{
  "num_hidden_layers": 9,
  "hidden_size": 256,
  "n_experts": 64,
  "experts_per_token": 2,
  "d_expert": 160,
  "d_shared_expert": 128,
  "hidden_act": "swiglu",
  "moe_layers": [2, 3, 4, 5, 6, 7, 8],
  "router_score": "softmax",
  "normalize_top_k": true,
  "routed_scale": 1.5,
  "balance_loss": 0.00466,
  "balance_bias": false,
  "shared_expert_gate": true,
  "init_std_router": 0.0298,
  "lr_router": 0.0004,
  "num_attention_heads": 8,
  "num_key_value_heads": 2,
  "head_dim": 32,
  "vocab_size": 8192,
  "norm": "layernorm",
  "norm_place": "pre",
  "norm_eps": 1e-05,
  "positions": "rope",
  "rope_theta": 10000.0,
  "rope_fraction": 1.0,
  "qk_norm": true,
  "attn_scale": 0.177,
  "tie_word_embeddings": false,
  "parallel_block": false,
  "init": "normal",
  "init_std_qkv": 0.0412,
  "init_std_o": 0.00971,
  "init_std_up": 0.0412,
  "init_std_down": 0.00585,
  "optimizer": "muon_variant",
  "learning_rate": 0.00403,
  "lr_mult_up": 1.03,
  "lr_mult_down": 0.7,
  "beta1": 0.95,
  "lr_head": 0.00724,
  "max_grad_norm": 1.0,
  "warmup_steps": 50,
  "schedule": "wsd",
  "decay_fraction": 0.456,
  "decay_shape": "linear",
  "final_lr_fraction": 0.0,
  "batch_tokens": 131072,
  "max_seq_len": 1024,
  "doc_mask": true,
  "train_tokens": 870000000,
  "max_steps": 6638,
  "dataset": "wikipedia_en"
}
Below are experts of layer 4 (counted from 0) of a mixture-of-experts language model. Rows are named router (the router's row for the expert), down (a neuron's output weights, with its number) and show model dimensions 192-255. Each number is 500 + 40 x the weight over its row's rms, rounded and kept within 0 to 999. Numbers have three digits each.
Before each expert's rows: a language model's description of what the expert responds to. This comes from a sample of Wikipedia text that the model never trained on.

# expert 55
It responds to: Personal name parts. Surnames, given names and surname fragments after a first name in lists and tables, e.g. Richard, Wilson, Steve Fitz-patrick, Van der.
router:494540516487515523473587512539542599447588528432484537468442560527577526478469523499465526475442433533521527579509513513492518564541551467484462495504427473464498491527580459556515511470457532
down0:543429459489448456436400524529553485474484536496486546519533480497537502533540449537488505478443483431515529545567429506532534468508495448529478474505522465501539495590526485420442487456532540
down1:547535542477494518500567545541433469481542456481507485458511515466518411402525449523542508461536526559447494499462481431467405529454463439569529547489525513447435489541401466519506474439544456
down2:516560473428496486428431475552481500511556451482539465524571560544490483450527533531472508457561438470529465550575480522510528501516394493444566557545513503454527567435569556540425474459524528
down3:486449548520441534515449531521530527464536507491531471484552525480453544506543490478409508597445516474539480537479514485522470521512474499544494526516477466598529523496516529494496528535426508
down4:514429453557387468508434471463572505500509536531531535502525551529466527492496529525573462491563460515518458522472550503534467467446511505453557501511521470500487470472471481464531526461442508
down5:491555484466497401476467505442470495511466515584522544430584474538585497544445422486478513502501476474548474434510469492502574453499442506437485531553459526508510495486494558470529511538514495
down6:450514458462510510467517490509500509543581509487503538513442524528489529544530448467521498524527517577532498484414483556562508568492541490447522530427480490440509489492576466567450454482499456
down7:509479435553475498504509548517487352473475516450530472579421500487494553486511531518488455504519511513581471587555439500505537473478477502487489443581534556551501474445479463515465438513458497
down8:472492472535482483504481514449518472517450489524520449500511555480493461484557452469561518563542500519494521639565554458537537454437523498441515575624537559504535549474510479451460512547495505
down9:551523547575492521524504487451462466496475519507474509459526504519523565533407524443479577554501557459533469507440566487477553509488469481487581495502508459446507486506489423507477423457527472
down10:525532541529467479483519517592537515472514464515546497455473513531475467495427507462574516518485551534476473458527443519511477449550488499441496471600452489531517530477511550482582493475538514
down11:549497499468435453465517473501490444546474569541554518456440440465548526459478549481422467534476536543476516544471496527512481518480538475501461482468554514510590467538532530481561493508474483
down12:557518536453467469518534507506351475490530530544537507468514517559478494483498490497496481446467478539533477532534480494448519418485521442493482485474567473461431547549492542532552484514513570
down13:504496523486610580548590447533466393500494498464451534555529475617547443427561475583480479478550505435481555483437448548485567520499554463432485474521498530518428507451466513475537523517421482
down14:466466472451512583584534473490546479545529564452547523479440459538551469573468550475491471457501568506515550451528444493518561470467496434536495502523543500520531478534531429515435551532597418
down15:537458472554553493526503521401592529424465527505527515419476567490479521511552539485546456547503415443541537488486515490453516421517501495425472445531452560501451504506500436575542475480488528
down16:517534502497561546490489507410514480530492477486496514524553544487470512474484384532501522493537538470457468549506571448530480498462502552524520483523526493538561619517540566519478532463466488
down17:504528526476523489535521528427482509518504478465514497528425488501514513535517489543471500468615454468487551510467487567506458504545459488425464487528537438484494458399504565500540581499517477
down18:525448465493526488485547489503472483515514490576538476502515531440494495488540469449466471495470445531562521465566453508439482517467535549527525429558409455527492507479484544433459493543553500
down19:497532481474460473493539413518422475504478499509469535499508472465508460485496510530520470492477437463442559465544492489578500474517473484428472468576511507504570546539479469483488540576491444
down20:530530537496455550506483443527500464531550550526447534445450434466483523472511532515507543537454510505492448515450523564488509479475486575471546538509552519511472460522461494503533521485519500
down21:505455536553445445489512495452484503493437499529565517435480494549498472447454573533521472572414576442486477490494586495562510487557568458511524466490532552495488471448514510485422519526551440
down22:430561509464520562449421454495555507472453479478499493417573505510483552458460508516515510480525520556484555505551483552546543507420520526558477496564482515383482524468478524450526497523574480
down23:471399420488520515507540514500473453520470540509513490525557514516495448498515461486482486434495495527497460482532445535529536456549467481521510540533457470516564519592421429507485508628497540
down24:458532511469497489515504409541476599563500523520519520486543511508465533427477494430585459485451533451556479539480518527503460524469389522416546487512434544435463516411497472445501569511527560
down25:540438481504447449452483521500442520456491454420549424459477502449544445493531554551549485502553543471552453515476506581440541488587443494514457524437475469504570519470528485498462487509459564
down26:508424488477453553500512487475463406483455557523481517501514486501495477502524385441460531529544464427558533477450482461551483512609511529470524417486495476459499558478459608491597543470452500
down27:464493480462411437498478483483471544514455526508538476446506507448479484502582477529510509560472497519406526536487443593536569549509464491479523520627568563586460525535518510473417488446493475
down28:447503534560549512536550451510556472467522441441456534474481481563505438519504495494497471522528528477537532484492495610488466495564519497433465451479421490550472475558425528443547479558463544
down29:554491444564519455530559504473485429530474543470430517455455551446449577487512565505456458523578477587498475514475514464529589466554482452473510528491569482473499520486510426530535569540464529
down30:472561519461493513499497533472542520520425538388532543523506517543492432483548534560505464469461439486523515508591486480551598502550514455481447423498492462485459535491503481490495451470496489
down31:529520480503494514539500376503511489501498463445449428542532467484455524542578459555506555468467462513542493475429516458495577409442419522496468483514520487547467549518503528468396477478496418
down32:506436497481531526501441469526479448475508448577555507477468439499506498499519503495552471558478554469511539507482585479471511497502470524533537506451467513442536477483423471538533533522479451
down33:455503535446500557460461541473541570476535453515474516500525563565613494476449523494470486463509488470514535533503387479509533558540511491469497493455488543491514502518511535447484463509493573
down34:454477460486464496484483562509500505500502497512444453507447574456494477495499464476465490501463495418439442496519510579515500433506541504518557485487541578444491537390490523504599469464447504
down35:494474522553462430530508512504499462472461510493510498481474557520504485562500484463518540527435502503486492444468495388474442530495417505533407512507471557407500440525466554428488471552470541
down36:498489530495446507459474544528472442527466452444398478538530505500563543488450465492579457478533457526560532514469491534467470530416463573505475451477501459472474460534499528538538508484465487
down37:509515499468512453492461495566452450550451458447529496507557452485411536443580536548461532555538501555464451493474501470516462559489524482420544509503514539568479503500526454490508492534450557
down38:487394505444500532552491521515431567553530533456595454543505473447496487480471475557477487439446518571467469521450538552480507493482493490474460491518520496493501474560502495487573495496506478
down39:569494503525521525585501527517542445483570502498424507536531458527509461484493460489500560508446513539517468441451537531501507488455518497521482522442431518571452472450489445453557467481482551
down40:469551578524500479559450542663555569557457517453498447561493417493391515510501466480588467445479472548465473501480547510443489526470511431483496538453486467495442436502517528467441438488540507
down41:472497515401473508404537531497436509536529478535513473538465419503466550511493514569541441499530547502441478493540495552525410541512455534431587432494439456465464502521541484540479546483479487
down42:533515503501500528520469537433450433411475477506413467521485465530470518591541454512529553493508508480548535441440440483490551514613479498456452468487513519436467516543499476463519486605521516
down43:477477480527464588502478508542526581451471501523483470468418467491512497498483536476502470447462509523444471531509512472431523474582528493529510479479611523506498409467478422502560522561458435
down44:520445473509498530500573512496471509458583508500505542528508466532496476538493469542500428552529502519501479573512525468503443496517514465497542487501494534470529486450519410491463462466492466
down45:557463381565452493490478512529542507537509500432470500527464415399432493563517533469494484440495517537484477467527615582565453475485543475416530511430434458427514586535484441478510512497508448
down46:513515399492504488488554506482554554512547488507488562485429524497486464437436492474476479523550549565551509565513418362447456541455466458473490559522487435521457545492475461508465519525529487
down47:510494487503497490508513478504488526465607417473453456516473396531538505503502566512471480540504514512520476446514411532516547473549501538498452503536473468505502441448566565452509520437495466
down48:514530591533484476495556488492492449453424501536526537472496485564475481526552534524518477529485491487525487550530562505540471458496502503492475518503556508506488462533463459551544484485528582
down49:437447546535462501571476556482545531477571504493533469515467407515503534563508470541504503506513434506531562535586506526533500456504522485471520475475467487476514519556427560494563562444453466
down50:557501448523525429483528481487505466479505486574462500438529475454456604524559511545576446498500578449522515538470549540525468487558541472517471476490490508532529489464508504486548522487472520
down51:485508381534506460481447431547415479484515456531513465483533466483513557524519521499483496467537499542449470537533500512478536432520481464533590487477542500501485494522504511495482474534540503
down52:465436457553477485540489456570487532482524562521444473546456475550497510519434494530391561498427554513441441498452519507493476495412476456524515503428546503453562528482455578427508501453554506
down53:479549436480506467512456514501513457498448424468539509429483509474526476526538490448514472544510453523490531469483524492470509512501512533536462547530558513436498550469453464498487498529466431
down54:425408513522559468487475519444492489549459549503565463490527505447475507519495563486513510538525449515420492536581543570577453503504556542488551506550512478489519560501476488466562558468491468
down55:440519560510491448533501530481491524512520538455523492546476549549552516508487491553526500499470457549457556510467511447567538601445451567448448437512443554576437440540498494475518544524527534
down56:510475494527527460405514547533390462522517500504523533454543421497532445452496469474448583445533555510492470503527451482512471489498491486443518521520542517443561497545452529526495577507540484
down57:570545452562525475503530496517474518508516517483495463539528526533449437477506502524525490474427516524551489480435502558536482478514450460456542496468501502547554473494474479454528490565479555
down58:468597444454541536512465477480513567477462535485497463612443467455594447473507535523541513448521480522494476490557485517538414421454468550489470471548541498530499541551453513555479502435446473
down59:419499496448492524494488499541472518527497485484514441502548464499411441555507460558518453484478537462507465544490462448536434478509531498596531485498556455463491485484552528519557489514576487
down60:444544454473546528498478488530583457490507536515488501455547459550508451444454459552474567464501465526479455529518402513528435500429498486464501563533524504529493443571508500510536421451495486
down61:440493470402539523447531514510481579518444546422560549551555603558501499491452461499483473499476516537449525506482504545506495525501442532494559489482475467452546463547546544481557478485525477
down62:510496530452523563465528525449532449460526459533467506528484477505584541485489561521524526495546426544488492488570543471599560530560535525454521469489444452470547447437496454521522536509586499
down63:504536457471560541492510521494496483453530502503521455460561484515545552512534583438492471488526517456400547520485502526500482519510450514509499487497477501557475501500476512484404542488553505
down64:491482572556455559445505555489453440481487504518536511484465441465460466494493498474525480473538493504563522497540500530593591494564466543528482416503509481422541543453461554485600489502538519
down65:438449496454476443513515491547453516521523520482507580462458565582491464522510537511508508524448467505538465500464453496439467473529532554515511533516434527512536517488480465597518559515442395
down66:473512513564482515489472553495477529426468500478432544447441497520407515501542509658474548567484519486491542490530549497453532574475434485545504509499504569557522474547491478422491534496437420
down67:464510496551518513511550474512476531554472506521513543462467466518447484469539431529566500438594502495521513507485475509498525404562507511385474496486560572504512520511498464510545549480427452
down68:547441513522481511517441499507563518535449485481502508505510491519475478492513480580461525517523506405501497514461541553472480574420481491458527524540499538556466503532443555515577543536459486
down69:539491480503469569508436510478458563492427538453509521449469517487455417541503482564493470477524461442520522492495534574532478494488470580547442585412553508514528478545461530439489467534496450
down70:485502427532492494508556514528509506549526424515518482448476515500496541494501515433560497558460538465477426492504576539506551432598525472504505525582538501470486518516511475550524531618479549
down71:589508453553430474548500547580484526529471543502584458551456504444441497542548490510495568500525554494512394482516515581476515480556524463492494470504481565548516494482485524446472487569462546
down72:575414474442544476538479507510438534529428489470473502512541542549504481488498473486507496385577534517496512482497492534553589442522487478474438489548452506510564539526485489515501555493494543
down73:451475486471519454503432493427457513510515460565413502511451519477583478496446546466505517510495511516499469506613411500484549455537600526434487510561597502629584446498515448494483428501462471
down74:503533531526527486495442492439577456544541521523471485503469496521505507509464436496475564537476469454483494529405552498450519492528360481539548520439486444501539459497510547527443474439447566
down75:495488459484575498499495532532534484485518445534591508512550431493437451539482509519547558525495474473399499495489519455537538511546535504546493526491477526546506533565477483547550478466519508
down76:425488467554535555468506458506495541547502509492474487477466520528419499504520517454482595554500558488415457516477513466543469562571467561537501537525504486494530473535513647474539495519528502
down77:476505576523494508478519486524542479511432514542495520519511550483461459460446470461537501533459431473498506481567504511439523483514603495604476498533559574460480429524475517522479448477480441
down78:521490543532453449468542454473581476579528539497509560567515517461536461525510511490476504481442458570562455523487443542468563518548480489522488468457545489497528512528513480479521467564484441
down79:544537458501478532451433465584563592519477562535559505559523475553509567473556463492431542468465527512439484499489399465458498564555492491525464520470534449518537505483504505548570554520487481
down80:485505509486549517482530487518568472535441500519546492521474507428502463544496471481425535567558461476510510483541468507518496536424552502477548512559597556457454497487490493466448517493504537
down81:522521483565507544512431494450527449475560457569516508441481555544529513544534545472533551443422461436478543506563472464510495525454520552499489457515517483521436494576428422550455549507554529
down82:567484497528582430535477453511528500513539459511446530515538508602517516497507458515434532414505532434580484507497558444457541503567459515528507496544455504560533519489575484514489470540485464
down83:372485506475501465501442480516559499522508560564516518576568544550462555472479528525488503509561471506466483474528524510500497435444585466491411507511494493462554504519495537600530549525526516
down84:531493515555482536456524519569481477487501533493501462532462412468521499476533542454546535482484575485545558553556630589546512483484508559491519469482472537498503505466521418451519519409512442
down85:477441569473519553527461419579491475487475515533448545482487569488518493494523558587478439563523523425553489493457518588565477514594533452462515481472488519540479416461489517450478446466491516
down86:554491460479456520528511450452515430516525548493484512524424501443479525474481472491528487567512503458441506507477501517467471504523561548556490526492519549552482479464529504511498513517507423
down87:450536428472546506514565533503458519538484500528468553428518448533477445510456526550569533538542457501512526500450595547529573551536499408500514534528509540514515448429451527573498464488527465
down88:528507522461473470488470522569478520520480523551511474588482519525472585467508432522545510478438529494535513507416465531495511550507547551492525469437438527501472487430585487489537480520520502
down89:486496479481507484474556513376541444436520549518519404426531476525485529521491545514537485543580519463512498500541508456424493527503539560518534602486554525451407450557492440495546515511547490
down90:450518556508513519483488510482501557478475503486531527507518518439522506554482458384465524510553485497452439483489468485466439511523449483469494493515488466509447445463519536425532523509509449
down91:452436561540460481464462458555440479537493407606442511511504508507489439532481547429487456491464510412518525446507459497538550484502451464516486524423456495530503491513455494468529521494461461
down92:532600457500491502520506514443511537495572509481449583534451521508525442500515525549505582492537535475508503451478461492476463537525511581507504482584425613466420516462553453456526518514455517
down93:479563463544501417535488486550527519517572478456524511508521536456484498489438507523536463501524570512504492482470511528521465454503559509452494475495507533605524498435486568536490431493457533
down94:495478517545539488536551513494456548486556413469572539535559473445497556491511489557505518555474502522491459509468489490482433542497525512544502475437487518429496505548469534563475459507424541
down95:478538472465464470486452475556516494461485528460481515563464556481507484490488492444538457484496520484491454459554485464481439436516508474473524512442518453521433490554452507526484465539489585
down96:508486519513528514479540556459514502511567511520530516440463499542492567484493423443497500479549493516496523577499524498442479549506394523461493543517506496486494490449489503549438470511495468
down97:486476537419457542469464505518486415525495460525472565475519580510470517482534502526460514503485514532507518535453351517472531453511478458405564501497433526495468476482479548516453480472525531
down98:565521466541503525505514603420510584534486576545522562476555424503453521496524482490507419537497534522554536440517449539486509474471582412490479473554503460498519464453472439434577518540507472
down99:496479539480522464447456493505566510476485557475538512463479478584508549511439533527570510523531492440546425518478529498472561463457495544528479560573535546490511501500464521463486498485447453
down100:578488501530502483551468434476597504463508476504501509518489423559533515456499481489536539514505515517456455580490506498519489489566511502522520462560517558508485444503531501450541542539509477
down101:414587485503509485484482536465546525512461536487531501545526571452497498525526472543513458510502506479612477457460473491532514512494554537492551470604586472495451589489529562495501516537504453
down102:492510497472519531574499547492520529582535543520553481438494499498597494497469494471447532520530411472465444508546523422477508527572463567486531513487478547467435504560569433456509531500526487
down103:467462539514469559535524525467471534584425464522523505450497538428554600441524514499516461514484465537484496537566515528504458466492577431483427455498463578445500473440447522472504521429434452
down104:483499618546366470507552590479478418535463551525466415462488491506474527530594476513503563541482480427509554475520475506594492537544467473506499466503471482513490467428499498538501545487532468
down105:514460504522420510477497514508418484509451505508489512457423447468556492441579501524450475523444536507467421433448483475493556543476504515514500552533521517499530518502544562524492501453540514
down106:503417556523437538545545525444526551517467545504509545567504453493492504469600470498504540529578468448552490552508500459435527535519546482611532496517521573529541467504518479492518441492496526
down107:522530427510510424489542453425502487477515456554505386507515453505501479524549563561496489541540542516517482498413504438477515511531514479475553464499580488476456483541507490545497458596483447
down108:565443536502458468494533538432562513518519464501520441402478487481536553501521544502494485477486578532516529500503532535469486516565519480480435509508485497518532464489460511506455490483468535
down109:565536506455524518474481515578515513528470460561421536512491457540467473542521447526460564488468494421510498521539491562547550509535414471523537494482476509496527481503504540569490498511456512
down110:546534566549421460560490519437573489492560580416416497548536511485508618495522452599529516511552503461468504522464519448457503436511498488518520538493590432501517531547501579576492468505456546
down111:511527518527540496476550529554478496521541438492410542484479538516453553596543482499501494471509566501500458499446540515557459562513467419512483459564436455522541481473526578527516546585478555
down112:436503474466472480548478503507515524488484546446486490458490460529558464470425452539559468558549536511523510459530457561489431473505537530469517492556508486484543545448466469486515550540445495
down113:539513449476590472494554586417504499528518465537499511472442478447456488513486499492551490575473465483459464505564494531554425512629480517462591465501516505473538497450495465521560459483565468
down114:546452575527529518450570468515511488443494487490487518388489474474501484465512524485492430504541528497513450556459545569504570548523439391403513556581485444484460484500488544540509509531474536
down115:487485468477517535468529452498530481547507462537472440565542476492459484530554507521492509459533496488572627537518476537497500461500507503502512494571520438449515575527491527535510508524555510
down116:453460529535527512509544587515580492576502581487586468475491520512525548526475464546533503509460475485535514495488436562481489381547537484469462489485439451568492522546542541460487594511466492
down117:586485487538533521529544459508545475553428529510465555547576478510504450544441481448530529493508474455512489470445533467481495567485456458448612511545442476584439525438505452474473543529558511
down118:480507423574504527499465527481522439499502476443520602496472477515539476441482514509509512485529524481457546490427496556537445531414494518459588503447495573511438499442455530471477507468432414
down119:542498533506533511502530458559486556497557484536502547536454482485482519488499461556418465431467476540550440482476537497441527443594480509500530552545526519472487488467524465478488548551522554
down120:459474504426521601533492460460387533500449470452451476517469536519523501460496455475527541468484541506457487438487469544528523413546488533510455466502534522472492463598520477443532467521418471
down121:528554472489514570504514510520496523525534507584495546492557533463497438451546481519490421501522516483525493531478418499500555471581491506449485536422452488524502540535411515557504501468472437
down122:488511507456534510510608481539556510525487489470465553511462471514507517484485499513554522451519476485486531504507517491467475482524461507448542434552474495537404497484559438477513508469478493
down123:515555561491529507531577489560493480572479580489478474494443500472446511466541558493548579522428487481507498490477423396633496488526464499502455538502480513439538487524571559461519522514501498
down124:522451466413513525529483542464393565485552485503558554500483444480487490562447570477500498501555537532511500477481473550497477519540525538444488526457471486469534489559472504556530476424534442
down125:521560488524548509501605482494474545485471428460474469488450539449547484495525470449482495534528445472479510502442440514453436545493491473475507481535485502552479506486499556489427533571508473
down126:512547522476462532465456487450488478502533527487428563512590444563550424476501492589549545507538442499530481558488576538523535588460474471551457545401491511466502420551491514563497534481519409
down127:440507384466424449490532512536501473473496522472525578519470518463472550433514528539495495556525512545473544535568498484581483511428468546439491477480529529575537483498516479466462487492503435
down128:514492438514453531543509508526468490480576521503508511495500477551492520488479531529526522514547563501546554496517496551460520479437526545475563442544555538515527462533445494464447497494475446
down129:530477437524475494482484533526538474468651537518473437505474502517472523435481499482494506521562503484501538506505502501482500478468448478473508474527497547486450520445419481496554521472514537
down130:507537469501470483520489422476552436508520436429550499500514494526524416595421563519471451508512464550456502473473563496568525474483583533458545521417501497465425520475565488459528488418506488
down131:520485457481548483535457462522470439482430480487410503502498512482562424489514543486502525509459487469492469594509504470499505535478432525604527464488516536473478619512525522444584526463504502
down132:493447484533537548486481574494456518491455543481586406490441472482472485490543523450560523477495513559491469456518480510393538433576487459549514448579579622578520467527525510457477487487502471
down133:474446469449498542534478470487511554596544527460567461596513518542483509559421491550559475530555470452534553489503466444508463414520498528517480526450540452470436480441497494522497448521571507
down134:514494503548428450485558457512511514450504465544446484586471567547544488472495561503481492476469487511531512491562494596414556478493525487507497489520459482481512586436558499465511545572552474
down135:531544527497541469515491477543451492447548521466545520422498510493407479514526516468525526488459484457495449528499467458431479443524506507479504484536493518481463514523430395449520516533531528
down136:492523509398489541470466506499564529560488495502437545474573522466447487528437519522540459507500530521493523512564543581560491532497421462504502503461502558513511458457518493509496518502521443
down137:462491507500539543483482520504510516517526470475437461571467452437518477518535530507498544505487508486517494503473577506504468500519465555392472477482439476531484520554499539549543462451470514
down138:475480481522549558576485471432513546480470522573579434538583501476500505479451545499507472562525512478471523536509489543511556477482506561536505443524501468438509512553437527483557490565503455
down139:500471537502495529539551474515487574470600506487540502469473547477447492483531505522511532434475482446499505521380486426512479543528579526452502508508516562449490511506508587471427489542530478
down140:535482542440397601558487541424493455530479489509487529439530515521586499488492484487433473465529578467467486477467527569448499471549508511576492520463453495527483508503489524533571509529536501
down141:510523552446436492446541495516479535437521525480510473485464435465481540391517504530506504493454525510523439563462453548471517514493484494445483518482478524497413477425493524533443514489525477
down142:528512455524468532550510514481458487534487538489584519550526498486545508454464460504471541421551471462519531425483490502516547513499517531521522512551522501513510484492540453503406483490448490
down143:474512494519529500458533513456476445524509500483461451637508517466522420526482574554450496463474486560625477455555517427484512490585535470500544515525528585548471558466489504475552455487488461
down144:494537563489501461460553461475485541469602475502424503557539595480531481487448550475493559539502556556469453568447497518435494502537501494458410532486548560455467531528477490451433561527464488
down145:456542425534537417514547521467479485495496489463468561506568524492475499563453498472502461521510490532549490505479540534526496465596438484461478410514503484429472495494484513500563512499540550
down146:535486562471485502520469527501512516435537469444503547473490443548465528530509562512551443540546514468521557445566500557550441447501458505483474532480477486507509504424534493532445506418484507
down147:470533492544460487513569569546417485533527404501540527492494568502475481558468525513492445502468482492465545531497428478485505584508493393540465462479483520438506389466510552538462508526498540
down148:480537519465463463521525497514477451552550461549492534578539526549543501472489537523536517550530444524479513471577477484591538449476430469404524487433478476470495479584478506490501513413462480
down149:477477524590519529494521506464468506519523488525476433429480526511531480490513404513513541518524446510568480514512507453464515505573476468446477499507471442553537421510559566515494555487487543
down150:550530562509545563515543558503531507510515486508502489602476495498440439489509418445494560473466489498477504519486484478464528552505487569496477440440587471503456475467518518553540564593503509
down151:495512463485471497466542406491575508542458550570434508535508473470470554549529490533524489500521521533508564533482464534510551468488489467527485449535526464472501590465489497491502505504516500
down152:492448446477529451527489482502509436424457541547477479512553475418539492453466522514499531520506498539571417500547515533524430466445595529618471452446533487548565551518450466566565464502537506
down153:534483525504475487526501520515541483490506456535518454521462438465474499573473482461466423526563479508570515530585540457527541447390578462428513448541496484489526444472523440485451490523532451
down154:476536496530512548463510506481562533526484445499519449442483401512513497519503458535519515504491495476526493449555518523501488524433544567499564506559448501522435509453466557559528442506524570
down155:510516503395489535481478487462532395576458447482491530519512496429505541569497534513606546448553438465518489524513477507514455465471600502430495505529473550411447498479509501578544495532510520
down156:477525455486459462498471546514445471507531530473508501485444552446423559494516484504480537529472529537528473458417561430507449571536490521418500519531512555632510508438563529492523514488457535
down157:511521451501552567512549390490434488518546501563447470427505402506441561452509514545493543497492578472535551540513463517485489483421460460523494512474567440438484500494540531418468546483477448
down158:481486541475531484556406548464487548483509440545519472407545413500549557517515481492461442520469484526471441546502501545448499450504423528483604523499501529547475463504472502532470518533493542
down159:542481492516563494512460521509508449469471473517443484516522564482562515525514480396509486476525491389524509491502571529451514483440533495501484524434555470498510562514503478505483541473507501